From a checkpoint of a small mixture-of-experts model trained on Wikipedia.
Experts: 96 experts in each of 16 layers, 112 tanh GELU neurons an expert.
Training: a variant of Adam for the experts, 1251M tokens.
Below are experts of layer 7 (counted from 0) of a mixture-of-experts language model. Rows are named router (the router's row for the expert), up (a neuron's input weights, with its number), down (a neuron's output weights, with its number) and show model dimensions 0-127. Each number is 500 + 50 x the weight over its row's rms, rounded and kept within 0 to 999. Numbers have three digits each.
Before each expert's rows: a language model's description of what the expert responds to; "gets" lists some tokens that make up at least twice as much of what it gets as of all text. This comes from a sample of Wikipedia text that the model never trained on. Tokens count by the router's weight.

# expert 29
What it handles: Nouns about songs, albums, films and performances, such as song, vocals, score, plus column pipes and digits in track-listing and results tables.
gets: " |", " |\n", " song", " album", " game", " music"
router:571472455486546447562501474446520530545522583524448459479572543499534530518548537478472550556569557517540527430526485539437480538499569419540541473529516478528491533496452451530443445492515487455534565418492593531450555489566524591511537521554541482532473506540503540530537515512406504489485441500431421510390537479461425504519489568486486541451497528396568489467493612513529462409534
up4:523580536556477578463489487506427532532492477571461517574471500563557502558511528398528485520461474439597491537535532433510490554532406474536511520503504467464559543529491461525354571417530455590438512446443510513536499442469555629497523541573516501554505534554500491438506566490555498475497455474543582589436403444512561482504382520522398518510524452530473471465439467472534497527597
down4:483502501463496486434546505515473540508498480462581554443516515429445503457509445483420387453400531570447408505493497553445372505530567474526461414511538527547486613518477552454529420443480459466487538486459544542460458551480484513418532511427500467489604512496521465366493423484577462539404417599499566560485451515513504552534438548478610475468396513537500474439464476530544498521489
up5:550508379495475476511532475476543556447476542589452533532517467527563407535482538516446570490511453540509434460494555509377497482438502441449473473500519445456453551442517545516549487456591519507507439528517457513566500470544533398540498425542441492495579389573574558512566525519485467502466477598402403485518579513478448423475471476407518480543443509504506442516501509489539532484495
down5:510500461559486538550513468477484466465575488491497521473485424475449496499532434499473525559642529444502520567476520509519551462478452599484510494557559397510568567506583485439572528534488544498554501529549532476552508421459543517466444482508500497454430501580561461630514462560528504499495504519682583469458427557510457510424452479576520433497503481552463495508475567550443483598604

# expert 55
What it handles: Nouns naming competitions and ranks in sports text, such as Championship, Cup, division, Award, Tournament, and –present after year ranges.
gets: "|", " round", " Cup", " League", " Championship", " season"
router:465501620502553547449459503454542477519457540554563398560430536565490490412506507508434555418562510557466473411495543547482565530497377444575545487578557518441585517489449500454372580501512472516534475372506495542549529540473495514561547450526523427526488483508539433460549449404496550592467518472550460526391432582527589537451492549487567527522423550549480522551485491529567560502558
up4:452403515493482568450470515529512506542499564429598437503393609457409510541517453494500428450572579564617494568460469545441550406460483458542466492520450472530468403476503440620483595501501432504521496529476558466566378504463508496484455434411549452555579565603480531476497456494449479502530478572470545475457475524541483447494545473547489444521447429555550488383497511511509439515478
down4:512404600510484509554429599435480422480494530487402454451446422524558459495555549516495465646465495499470549497499484547393551556499486577502512492519552443594483499511505574558500437549472608507453496481554506482423508455474645461517487497532576543469409414490416534478453451538439444510492604494581371592443517467529591506553443442395481519476568460514447490530408450528522570513540
up5:420598581504456483487535511492506464431525524532493511503522437395526568402547541398470577409597492548426505511492445458409479517568563531571469554441497507554445544395536522502504471434543488398510481456539491530492563471417440537540593525421437561611454555543530496452530523546528568531414534457473507464502365480481463572533451489422547513532485423522449530541438502547503521513450
down5:523502541459563454500435477510517555544588457380518446479521515433452456528565561547501581526361505473435578497522493495463506583456467515455520482514539542495419492438523562417497651448474571562502435546471524515512462458492418511564561579574448470562487490573491502453483503441490474458543477448531534542404528454460577441546556485491496499440456568429649540488636560443410421465389

# expert 18
What it handles: Articles and prepositions in road, railway and river route descriptions, such as the, from, through, plus degree signs and miles.
gets: " the", "°", " a", " from", " at", " mi"
router:501521503441493497471470504528444530460604451525541531496454503439495562471417566529432513564385514489442525572478406488522471545533477491461444565477575445505495526524501456428494501510501552427429486463521518525558489535519370416546486522535455535533503490475446507474443501533437624603415494418494570480482567576514552560402458490410412559517476338405504529520486465476500479457453
up0:482483514412455448548530504485602504504531522485453514485506510520499403453467477515480430534552427540579415479526534490501572427509493524446568494434528477493448456480457564479432565506472586497435387448457493497411416544530488439407449428515412466559465463497568518563497422548484475448539430514561576556569390483458478490411569516453479506488493523487598488446552501477535466508569
down0:494543515479428489552477515531542480538492496467448528452612456484526367465472503484565404460493480512489367538488500603559426539526551399513545446552518540473484583445455578503454525456443490419427559533485476570542543462596570489498548488491526492454452502568536481499474457533465446509478423538486482508506441476578456552480526491501474467470492494486476566431471576576522378535520
up1:460461500570460486449545495555497500514538559535609462502505592557488456504448515521474394448479494431538421476519411612416582551550550504633473590534409366524456568489524494434433366485450549448421542503503504445489452524384505439525515526474468427551631511444515559461578604513526405512512551524535495405496504583482472449515571549490462484482500447484591481552589496536503454508502
down1:491456503523401458376451434505520536453463501421427557488462513448542534482576511485550469624475634494499547503497485483488524545437435544515474468512498435474582463522529548525473527584548445550459492510531376535591519521553516473510551597635490506549437436477505399452483587461491562450488464524459515479496507374470465585595492431461531370463472423618506425505470533435518578498560

# expert 9
What it handles: Tokens in tennis, MMA and Olympic result lists: the dash starting Champions/Runners-up lines, leading table pipes, terms like NCAA, ATP, weight.
gets: "|", "-", " World", " Total", "'s", " War"
router:474557598447499482451480428490500434535496517545537515494515472532535472422432555464511609470520571441447491494514529497463600443491504531600441559514478520540547478477538480471485458507446479549532415567470531520576447506534528543516534406560561456444533512439401548502478519473589578484515483444553573511520468425446575532484424490569627475602398533547580588500443509494442469543458
up4:419471500460488411464450555471466580550480493522503505507438503588570527477467531594457547531494524519573487478476488462503552486477458520521597528559476517598493542551513423504504486495566530576560509456487550483479475553499488517534501559608453498485494487528522498525500565413521473553510597560574503554571454489523541610469484580499445457505504533461572474498574526476553392471504
down4:610486537512490568492548473479561544424499502506465491495572641560448580547392491542422466467547411531442505571488489348567481520424484495538559517544480548493468567551606464499479516540432517547482591540555524540439496425512481526528467436582519468529484463514491456481463458634417595534512595477526539533542490519617471425417580414482542462438585491502472476426357513457523408472541
up5:539491560523403517553547501497568480433361416431472494506475549444474546533583500496477403453500548453527532577594486447552487441592484475483515480427494538446527431476446564511407510523477531454399447496478454562444442481548438413515451459616495538521569535494542556487582504398516538536409514529501518494600542447512533495441484471557548497528470537501432536433553497468525486418563
down5:564484484411496467468479428525467523513564579475499409515514476572437464498565500494542482484451433402525463529566444505467617532605515539492484557438537518503422380413476565499520479528546447471569518471586588426420482452542521526450485560406496469547566529557502547499442557449515561569470544587659523491372523536511501458476486514503400521583522494436479566471555494512482485470523

# expert 53
What it handles: Prepositions in career and education sentences of biographies, such as graduated from, in parliament, During, attended, involved in.
gets: " in", " at", " In", "In", " during", " from"
router:507467501476495469420437550489524575615540484442391490641389498524436569464514453437487466481541545515545433438551487555527538484496550552524430527513505474505482519561493381455368491601537472454463574598467558513486499521484535542515506518476524505456514572473479471445549527560455521514464421555419476502539532420546517484565487575475456516392506563530497477605394622556579585448518
up5:555434448495493523535500498462542588533477483577483466447544601495538512533439451462501461637610480452426403491524496449493526565465568528516493526501423419524495414407603495526488413421494535507533446550456530512376447517573549486535389484509533523510590555493525551454564427442429469397629549537548558554495444511540548467593553471501530501518440483496512578478525487502485476528547
down5:427467475493458440525489538536519423449445482478539479439456557566475487600515565523516414513454495499429504438630534581481519411529499409402483430507479586371553464471489483388510572524542541505546490570520468476496453475519574533568493430518469407530470584475508470554474540481489601515561479345435484546536507433486424632633561494411548528476515477551470510585544491496476563493578
up6:464425498491545448527474490423500544473522448577441512526537505521573394544501536471484414513594434410501478516577494478538439488418486487451509508509464467495553499497501555565515514457460439468504418443440480541481442484497555469410418507377473507469470488545464450590374556542536457476434451533480416521528521544536495489490537495501398396494518580474453468500460524543478520484457
down6:550451534500419468540471420472448475451519501411486519660512522435458376497526454463469495530447459529466479545533482497478531384453492513572486586527603485513457528551524499519505503482473447492492449544466453574467539504521502394463502494512459506501533528423539490444472453485515463477493514558497514498490495504562490521489520528457452427551540553592514454459584530472408449471544

# expert 51
What it handles: Is or was opening a definitional first sentence after an article's title subject (House of Prayer is a), plus title-closing =.
gets: " the", " is", " was", " a", ".\n", "'s"
router:457518568498597521571528396392438597515456461461434543476527540513510526428396438493491485422489504524475550448534440571538491485523459558449441488452537483552569598537534530498511575575551481391545570531492503597408462519550526373503568565453495538474505483484475483533496568409523552547468447453508520455472421502585535493464586515455497539487445578426506535497507500496420475516478
up0:448587574594568510499540512463452469467434459527546425445391550541451642476442470498438464448447551514517426487558463461438488535425555523487450473479527547490578588468504493524516595493546473509456580563470500497447478520463468476587431539439525574450445490419446497439563523462435515536496487570596450527602546476511475472542535542531488434431540510469503526506430482479511490579628
down0:460460514446451451554545511481461461536575483515505586482573523412620525555506460548475575453498502520513545491500369540534470550473594425465460573503483478502451462553481460492541417464524504398501472397536410485496557471554526467502497429549495459504510516599573545560467488382502466488466538542466511591442489540476563546560412469489519473536494494498528397575525451475460568493550
up1:528497553399522461491532501516501424570425460468588431525492573480506519538489546444529530610601496512528461521589487502503519537525508422525541558522465390551492520545554539471501497590567597586464484553445466452554459456512598500573433524602502526433589596516522483635509530462515481546498427570484475471496414469520483426499558425438515530474428582499524543486488557454558411483542
down1:458444500449525532505474423495516578520593489505517535557462571414508511554486414455487493417522525474492433561500475495539514484458493547447481538491478600368418507442489463525406468390523517540553497507514509465489505495493476581460597456436496511476562480410535519436452442567496486565557431452489543520436536495408569540475619487592508468493518523380449507470546458423461520530575

# expert 11
What it handles: Inner digits of four-digit years after the first digit or two, as in 18|8|0s, 19|7|3, 2|0|19, plus sentence-opening During, After, Following.
gets: "9", "8", "0", "7", "6", "1"
router:527529475574525486489489532489507557570495451456525514502523351547473504446572470444488507497551426491494431528468481482604454463479542444617536526537505575464428534575471482427496427604497573481473495505505518580497543505523530501577472503526440558518504559517378492515532536520649383505450524535466523465472485472519551448523460471424432479446502526550468463456508412518531504475549
up13:408422461471380584473488518497541522510548504452488511466510408521476566488612524501463556560465476526509497498439449511452445428453500528501549422429534515453468494504473485482450552561539457498471522508464460521502533537405445502526524541430567460549537505455519523529539473578486524506488583484385490538505514505629456523513490445514542462623476385481586532596541443440404567454490
down13:436504473468590580444492492543493486477589523541467481518557513553507523523495535521409484548497513477568525411465503489542453459535567487497441584466425435617435480513466517505573539450567523570583568493567554506461475426602575365480585556536420536509552493579418472511489503416495446597571597501539443502467501490512565381470422475467474528483463547516477430512539494468526530466426
up14:444386396529538496474459474467492506502486489477491526550516510460441425536432449542495485546514492503432546398463539444567532435458502536468463585393530600555561569460513440449473543466470563527535457405499456553398441462514481488408512540549474537467576465571526548445467346496532419578549395548481521395518488566472549503416513518582508629508472379499534522544471439514514602518533
down14:507460514481440541539468559517597441523559439606479471534571560576515504524540588520449455493438505451439531497523350443435381597523579414575484482492471491561501510515518451532506419508495449544602458485411413520487440501536568554570443535593476462530567507420535556498546447378477487521522482474493489506511524490519404497465513477583489462527487489485523539485575534479408555569532

# expert 43
What it handles: Opening parentheses after a name or title that start a year, role or gloss, as in Manchester (album), Nick Morgan (2024), and similar brackets.
gets: " (", "–", ",", "′", "(", "\""
router:473485435498476499453590346481530449502522472526438575583518504445497497454438521568385539441476560502405571377482472482497452550424411543506453557478559491457442468487485550545681518449583613480475479532574494592461531443507496478442572472496451483548538392487523512568466551525540477455505524403506547450486470551479566565544509432470452501542560484489381523584425482499437430440545
up0:483445564555563468530526515461472493371489481472489498405514535416447457510512457539465481456535512540539454495483565509423563461494450575464550445468386408470480388506525489524461541497443438469547496433543504400508466418480561528505532511462554539416486486470463515473558522571568593479478488473529548439579440540426451452472507500473543467475442392528498521553533528451578601510585
down0:554533505477527507481411535548555425436483469467499455503549465452508507405653512552419528456524490543583485493521575520572436452491533460528502581568523516535498476580488506472431499478391476487487479522509458547503497448559418462564519447574534501517452542553460460483450479538551531550511539419413450523523445591587559469589434561428517420482445546414443446509561508488567538466451
up1:507555501391402493432513541513495439557552611618500471469503523534596561507534486512564566512556488514518479527551486488412413452515419385552476580554457512605449585428443544501492510450495486466513533566440504485533444490494596578545483525500418500565461488452603444423458474442505468396478481514446506487470529438509521527482488486483505529529515482470524398521490517490615437516542
down1:554486507525492494504557466513427481487504486428483479428480569463563523466481497519483468476538528515511493458531469555538666528556412471577553448481568534487537573518532492524538529408514552526562476458489511540456600489495528468474482463483484519575518469519526512485476571528523533544563458499459649450525501471415441459468554477516492555478600483539571554556404494489414494552514

# expert 34
What it handles: Periods, quote-periods and parenthesis-periods closing a sentence before The, He or In, mostly in biographical and sports prose.
gets: ".", " |", ".\n", ").", "\".", ":"
router:414414562480510524539543446498514538464495514475541570488455459619460512442507448559526535563532472516437522433633496451505511484441512591414537468495502543440528465565423481537566506458480369414466454486530508628512510496547477513429472417472573463504482390540547519508531525499504538505435546419526455525464428472538548506616477495529469418525530525522482502453509528420432532466491
up4:533554533533570439484463523542440612479566424474502480564569519461473494489550578439559475519524516607516543519561506533563457503610513491465440509467513545491496476440529536530580427439420440437550463449447524478463517488469495486484571516581496506488497481490457498445531454526566445538419569511511441502471530504537571541439474529514598517416553365481502510511553517471508488493444
down4:524524521450573483489523422495482505535461471484518554528469535572476539519544498505447457532503554500466464436499470541527512576520454478502514559364495470521455541571460511461509426494544545553529455506802460453491461497455581520441505489540709421558468470567496492596575517472424508521466525474470518526536422463560464489492432573565586498542516564526475480527412533533506510480448
up5:440469504543410536543496444491445504447532552469486505524560433510424416480465442565623465389502531554579489506540534520501520522550527481574590411507474546436470528520558479530498477466445506474453561446553486478553527533455549472470535567436483582483583481530480595451594521584505431412458625550493550391476544590507469509519475468497502455501572442563459407484561568484547514579470
down5:562558615537544488555489379451556490463496517517479527498488495571539581453579512541460546615500441489404545482495488372443605508422456531466408500511453494441486519488488509533468481491558493527543432546701519559438468449465539519488482562538758504468518542505470473566458495490456562473486457496506395501549478487521561455435464528524523455508480527519490495433475501485386517531496

# expert 13
What it handles: Sentence-level words in athlete biographies, such as was, and, a, He, played, and sport names like football and hockey, plus coordinate-slash and table-rule markers.
gets: " and", " was", " /", " He", " played", " =\n\n"
router:461429484506506514441440539463542406457527496539628518602468478537485447479498450530524462457380554478519482546540516563491520481464457421591533449519463373575466490555470405504469486608497454551498515516414452432553515481538489434530544498544495456435381458495437517486447616456574410576622501445558473463498432491558490562521430563537501452520482552540439422503574552446538500585504
up0:516482488479518487503564561429556410502517502487550488568430487491439415479404519427544531547506496396534446468524543534503493424488404530539595490459517556517481465451499414540523486491442504478459492423473531519518554456435511555529616474504560581464473467461551479535446461500484480450423473440475436461495542568449466497470502529519518410552491519498482536362596390537530417461519
down0:547538436510597513504558421529381494469478532572448513544575639519498547534519478506411444458517490477409520518497458516512600487425508522534512455408489472427476615431492505409507566542397538440586405486600482588579484499522540389474428501483479462425469420499551467440461568543467555534547559497503537531535575507442549426472473489488446577509512510427492476553510579510460547585498
up1:437493464548495394519516556502465604460497470522503525490573435425553523487524400473452462470480479590501497534491522554494556525520402483465508517495485565500547457430483464547561521492485466446578569389494392514588472459426536485432534634410508547475534460522455528428456521550401438495480508533484572444495494527452464515562539551456540512468495601482461561396589465539464512521513
down1:555511466485556535527431568493488504467428507436456501529536514461449556510409502479502545547522493504420465648518397508548509428484585533499439406504551490586437551518517527568460488624487398426556473498498485449441560488467469494610565570512529520460545495513511435488462482424539446509601417559556438577493469417529590442461519460523481509551492508464504495471504482612510585507431

# expert 47
What it handles: Prepositions and particles after verbs or nouns, such as falling on, spying on, violence against, off, down, between, plus zero digits inside large numbers.
gets: " on", "0", " of", " over", " with", " against"
router:521511464495495475471543483602570425471580538424505573459459494482448544547475474489552460463493455486573493456415495451515394582549492531469574402455499521397464371397454474478481528550468435406496509568535415569630512553514477492383492457477465520590533411413463522443467466583433540389459545597449566414568558589499524460544513581500444497469493444433543398557499484437577521488485
up1:508498522548389473463394465524479589575420521535573527502571512521552626591541500580462466471489468468532508413510482448443486482543459529510516481561433446453563501469561575454502465476531448572428459514520452480523398525435429500550480584501435439475456604522502555498478598546446530459418533463518468552531558427480493513526486466577499386517412527423565529482550537476526528491448
down1:543576513501571495556480459460526534483477484432464508601556468468488435426454442592473459562530398443486482524547556403489426487454425527465571474554571520442473594487519553571479556453551442570544521534646522569455423463531507470541427433440505454458474456447461505511466555563520548502541491513441416515479448487526577505471577501468436505396516537484497433551473469580392517566587
up2:404540554513531493584494509514523545524521531486574525527497471491458516427532574541578492539558556463539485492512530478603499508471555483456508547485486533418434524502556550495484467569484524461487509570471501524410430537510407559447557446503535490468494496534477535473517471450504494563494576535495457523436547572500489526409410517432494531525533578471516492443494440453450581546476
down2:531401477479360538507505545510528538435506513510451531476394494666479459613441543447410547501483409529447438418558379461559456511489544509470492504420542480603571489486460413532469498483539580476501470474432536499527438495482575568509489500537501584469535523404535567496485469481506493542395547483613486431477535538499401377468458529532555436534509548510456509571528514466552485535486

# expert 37
What it handles: The and, commas and periods joining clauses in plot and history narration, like attacks the plant and, plus rather, thus, instead, while.
gets: " and", ",", " as", ".", ";", " or"
router:433533542603520531443491486446484460416480525574428569539495445454456466443492532495533417539539534458549556493421505514483532608524532477424564442430459584407535476427571446571610503476500573453510511496525530547543560555489472538486519430555554524608457439493565655495500583550518501476456539557451487440484514433540502408406473455496444389531549490518422518439527536529556509538490
up4:461497477487472526460487488463486451525437504419465507478510427531513479518491435418532528493614528530576451556445491561521516495510550586562478552510464444529535427509427434436454575604515447600372568524522538446500545527516505557537392461517531458491463600541449431574446556583477451582516423550494485462558484542514546521468560547587538440467468451474491449591485515484506436545506
down4:504444477443508515454485612490509484459454539533550475538494611533430579468474544564459529415375504489489542453412475482432536483513470540480555553516503417431543577597438432570495408517501500541471577471574535436453489530447504512577493480413510522433504473460596508415511535515567495405501555512534452466551517473546519464496450447509451444491453559496482438482528457440528515399480
up5:513413487421527458467492479532530574520575522462537443457571601523543490555581479568501500560570454514508478500479516557490499489544450420388628420457471441574526463441575523604486386512439499489572420504502439437559492384506459492501484516464427553490482433448489506499457516526420409498478485593552393556482531530467591543396470446558456508475508475560421506520511505555620475500519
down5:569537484409534464482431510483449546435480484423476468518492508496421577473469483542518470431518508522489505540484504488565432503460515591550559513517510558611474461527457511440409485502570386491494452518593559490546473542540419467560530505573462459415557541497526475516437498537545490469604479503526502449567520395523523512570409550523552542533539512547537402479486532496508488455494

# expert 28
What it handles: Spelled-out counts like two, three, four and trailing digits of multi-digit numbers, percentages and day-month dates in statistics.
gets: "0", "th", "5", "7", "8", "4"
router:498506507499445501452593535509572619586506594500487473603414583549541551543569557492494463555526419499412457556595444505606512551478473577515496487529478459508465448546537501394464468413471456547479489482475554473571539506510512526608480566465513416541510486465489494460544562582488466516503516453474556497484511509460505516479493533555582572519480467503503554476436456515572467446433
up12:465556495461544415600511418505540452541511531508437484521548444531461550619447501593502492577424484476515423492514527491450491487526514505534428444521481419453511523461571411572451543512422545493475453487523444519473469403535488501492342469447522520344570512424485499538530476466467455485552576496609509428565407454486523520512456467569439551510570614524506528488462425476481559469484
down12:496507521411433462453468590453521530507407528536482487582488422478532538440485529473482584469488469481563492581456523539500451544500537434390461553493588577477553442520429547423512574502522475538546534500469513438515527616534436488536521556488569401548519551571575496527596488465575527523491478486449524491470648492422497474389438522464509517482503448469589527521460514415584527571500
up13:461519440423474501554528448505495542571510487494584536557467382433508477485546551485468476478487463549501525543482453598476540382467471423507558544508436544526541534514524469464396496438475431399496594558477460488476486556449557456452493491489540454553618416528432567435464574481465552478430415490552549482488513515450547470566496477457534462493384516487455415473520412572576553534520
down13:528439557511463451491433471478476404518493453500437582351560516536534539503547491461579516357499537455539466472587517438401462563498486552454461446556498479522443562400496471437481499517558478485515570448572497562465431490558531523445518506509537511405468550628459542474582477462492467523520578535481440489494434530491461472555508447556524609404535419544540499479471512447499567469447

# expert 23
What it handles: Predicate verbs in defining sentences about species, places and works, such as described, located, built, founded, plus infobox Coordinates and Genus.
gets: " It", ".", " is", " located", " Location", " was"
router:476521591402580500547513426509436468498537386420518506432481448476491521466507505470433440548495417483540566569532481406464576515589492350538506490472533540482485486556546451580549463471510444494525497545494464505534515428397569490503558513516459515465549438501540464494488489411407545501569503476554449510429472487553490614468583476475479499458520544501588542425508404527423458564477
up1:481553478554537546556514480562506399504511446571542529489474498596516564569536545534530430585506446442511518595501459467518487542521572474448502578520575415559404462467550514481538507480558597499425570537492429457468461443520502504546529545449498536507491448479458529517542430562463476558492505476448518590508515472561407430501536499517541504417575441431534526493555513498566498483456
down1:496375402491462451433501547537519466530525411599473462582440572499544459380512443447400441504577509525496514565617517496558538525416442470481430480451460574559576446559566495529500431424442426529551506519451552553472478550444486473522498466607555463505466481473566620543570484579489514541451459519418516526508448486426538597505493478485448548617456474545519481396468494415565462520497
up2:514547495514502505486529430506496494387479434460529602499520521502545432491453467450473542479537533492509516529513429561608517548610435511480439513514512519573620513415492481550462464458502475612557447522460448459517468555470428520451555499548439519434541563456467492558510531491574522520472456520559422520458430434568527541519474451459464483551416559563487433427627412451450506549518
down2:506503497530451393507521458595444489466507542549537533402537561538491518483564537444519517498433456519581537500481470430443618538479529414491546472529614537507422555554392376479504529488549505538466506558523510510523560473551608503602548569473524434437481439516474462476379504514573568497537426457474536510579515518505529385432473594444490554444498505462425455446472522510414454449450

# expert 40
What it handles: Verbs like was, is, were, been, would, can right after a subject noun or pronoun, plus by, as, of.
gets: " was", " is", " were", " are", " by", " had"
router:483469569506523518428565472499507536378511422472497535468496497360462474544524475416476544472583555507552537567449374570529519507532477468501538603562589628416554522512489499485473507488517532423578562550503465523529480472493456427490583484570488446455530453461428505445494505506487449444486475464471455422557449492395533556472566489426509472490496489459495517484499468512461475484555
up1:532418583399505435510464546468527455587486441548449447547465527445556568385572424450539517491455513480460487506497574555530584516515518542425526472514488524433573474417549549578476544474559559507464559560464509556524365447586437471476507486544561507446541472494546489516536468442490488603433600553506551526439495571466448567524480420429470451526486537548430539375366403576469529428547
down1:556592463532481605495496566454527498443522480429500502451577432467541508481392565552445466455454603523511543480502479585557477467587495427465448488494449475524451500512557518515486499500543538496403498408503442466522499501532479514543518475503524441582521474486434501469434514466527438462541498510474551540467473514468557524444456391455466483517553572565501470556518556527449474518582
up2:511604490513456482440597515620498524481471489504536504511515528429522604489510537486509530463613493457482483558533466440431436418570443404477534479448461511511426460484478584475576424439479606518562422472558488421485596484437601517574578518454552494489484568521430510490573501567523480471469479529518568526443443488499422480451408546486479557451453496519520509422517399459474561454562
down2:435458451488473481548407512505538563479540498506505377484525490420543496363461473454530538494441421506430493560531389488587550385490507548463576369470520488431459516504495460613471481504548474555539556450500478487551599553479490548451435505486541461497597502468400475439499517437440506499441504556547492445549564448548465567596567442436502481493399466432508472437544562503506406466428

# expert 4
What it handles: Subordinators opening clauses such as since, because, when, whether, those, and single digits inside table cells or numbers.
gets: " that", "4", "=", "5", "7", "0"
router:548564516514511488489531504445562507535561508384447421460486474484539495530466534429417512589556501523476601523469479476385420543527514434569495455528461575501539550401424562487498504444480398559499434543531571532492597524564452516550583499481553464471498459470454557576494544563484618450516482449491487473539513418500533503472453442488514535475514591489519477522438459481470557542589
up1:504485504416482493560488504475528580498506508533489489524485552443467490540536558428625544495453444535515557465510519478435579600457495491458473488540478520497543479615607491515523568449369435446581542596464525422457583570448515488435541578556528463535419455420498542509518572423494552592541456524503466569524433521515468499473550514486537501559498538515550505617552432511408451569549
down1:434540595607574504484528486519457459408475608480491517473493519429425539451567502464512591502521502479461518489496548472466502561463518443405503526447516462461453471507427529547507509482548448538496508506524495555404525440396443503540496540435564524515482564420451380509506494488498548513461514497575428524505465470485577483516438427583470520507544468528423486430502560497513538568516
up2:444504565513464465491465429476493452497479502504444540392617437428468499555463549469516474519427415528518443609514528550533581467511444446558522440507496499482524464545529473502497425573537579373458576474568456408559530458423544444611484536481530469522512601542522497489434515574461476440505561507580483446473465467497557441618505480515449460455464422496425502498505477472478497485414
down2:516473529459420468484496431586438431460451525519468525496530599409482430395567442547500494505569511498506549458512506432493572557544463446439532565520635482544468508547555442494520593457460524478460483532519473528467492462570506481540543494467482469389485444478389489416589497462528465472498536474561470418544528510486500464510559563415449471516463472451557499562500566450497464461470

# expert 62
What it handles: The space token before years and numbers following commas or prepositions (1978, 1997; in 2019), plus United, debut, and first.
gets: " ", " United", "–", " first", " year", " June"
router:538534507488499410481524537506458528558507482529457553465497468487545461432551519543512576412658482434464501558529456477469493488532503382566594569535505492475467558512562615442536461420462538434568429499492474413516532423578555543495495513557543540453519512576475553477465466484497419597459525550521424393404433568478510459485499498553501407560466496474485486512482400431480450496516
up1:564555468427524444467570511498468510568495458443519490580498471534503634454431455518442519557521461530470483461466527453516474508559504459536545530569554532485435507574481499472488571562587477583463550493434517502386466595546497514581470478514507560430469521485457559473490515447539494487557532398530522600451410533495499407520521516489522475497500564448504407438583443501569567544518
down1:480549563578493498462473492486512435515561445560486543500555479447447551636452504509522529465500510427448420454519544456547525537429515498565529473601565511491468520451524555525522401467542567369559428479474529406569492474472491489533497519413411460509458492495550527556484596487447445460444528457499502545482544479451399523428459572494549492465510538515444592406494510552579496513481
up2:478541443568507458449567444425568448511592495564556472483587483525577449524543450459518519447494504550592548393465449471563417433487501522546501509452538548614523443449498460527458529586450539518500531583498523511446532417495568494568573520536525619480447483379523477437437511563457484443593485542458526479581492464541488443479480501374461496537566426420412438544457490497559481525545
down2:512458573462528410569510491452507458553414439468444508470559461445544492455584544466468404489546483520445552558502537426416402482558446556528579493457516523566525519468454532521532480461466485449541517519532468436525454591457567560550518498541582412502459589515531554437540523496473538494435487519427432559481486546558476582573458535462512494532603435497492441505493480477466454428468

# expert 24
What it handles: Verbs and prepositions reporting events and release dates, such as opened, died, aired, was, on, in season, tour and chart histories.
gets: " on", " was", " at", " is", " held", " death"
router:447490521449509447445446428496465549512522464533422435572511400425490545452445461424448551443501577520555521544551462536511517487569442502612488474581507520520521619425516523539453515430531482471440455515436496603484505520539479410617528532532543430481542628502420488439484465490521499506522563462524507438457568446486518572532544504414472575508476450451584522455588447379505594481429
up1:530418424562556496577502510487491500493555453520537569601415485433545377470459547502422450487579477496584430483578526588587458398513518453536544540462520437575513548453551371518491458563456507452540439487520510476443464454484600485576506474522475455447544525504517516527500538489450450541481559474471579494455545526497416571557480496421471499600585515534515508589491481458388424484538
down1:537455438601527454473440468543519570479481527490509444470485391490474567379495482457474599550433474494437450576506405384532494499402499512488492385510483530521478460511428506518535465498569423540512523498537506483499480541487503512518438479548522532466543517500549400427552511505403579409492514432612522472476542523543542504514639584516539544499466492479440522443599376528503490516431
up2:621466498551497476541506505519545422526496521477554572537609524483457470558548554531504510482617531536528561410484406467558443593516541514531579515532497453559401452455491535433490529547450540417450457452563440577511467427484473538538502473528542530455511548486565505412545529530379482533494522571481447511474524505529536563499457462472464455463470436549544545538472561525434533490426
down2:520466525483476620493519538488482484504501414481473426464431440544510518448457532525465485438500554559417474546583539621514521426531557502635574376541459512472517638519523494437459510402418451502431434547489537484461428496545539503515530459516504455499526598504467488440530576495470511478546543506549482572507458439637584397528436436518523511527464466489546551493566367505407425504471

# expert 33
What it handles: The digit 2 starting numbers, mostly years like 2009 or 2016 and scores, after a space, parenthesis or en dash.
gets: "2", "3", " with", " Sa", " media", " nature"
router:489475453490452494532465465513453529531479434580485486477538483432507540431533483472488547491471512448601419530529506458551502488500472545485562435565639574445552501420557501462570525545578473499491445540460447414513557413569378491407525503466536519513566511496523458445476543535471476521558545429448526618408488572457564572505480578496489506484574501474523586550508420434370516556510
up0:501559535398534604506510556532500477412519575525470521509374382486541513473480459591472499556470491536495542627506531463626543531547540459507530509452536483467579448492520465522467503440543531492513605553478544505558557520528466436549442483449478420483509514468480470500551469584449471510437561504472576484541468351551551542528421479523546508481446467573578565427455574540542522560534
down0:404403553493529509457534485489555561524559545410432492558550538596491456385540530486440441506445574466481504479478583486436561541460507441469454390473517552519487498448410527607500613467553489477634479483504474561365480496511587545433596506551455491461475474547517480577569531501485551409522506556539603400506552483504480478578457486478508541556498554581552524567394485535528493487473
up1:493513467498520490572510474520546554514548576409545448540549538523513569537429511485440528512408521478528520537537514495573451533403499492476527581483532498518496533573473499422488430450520466465542375564432418532403526484530478473570461533515535487567464480570495538502501538442614506507501466504481553392576527508519496484461472484457507519452482502499573632534478488431532440442510
down1:485463495469487574572441475432418457485390459577539479382611511488548424491511499558538444474606518471509478523468539540419501506533417499541458475555430455507407575514554480575487525561565534475483531483465490465485477436458419558568490433481544437519524508478487588503444383503520463529553559469603396585418435478609495551493436508569411505456561460539476479547541525625446498516561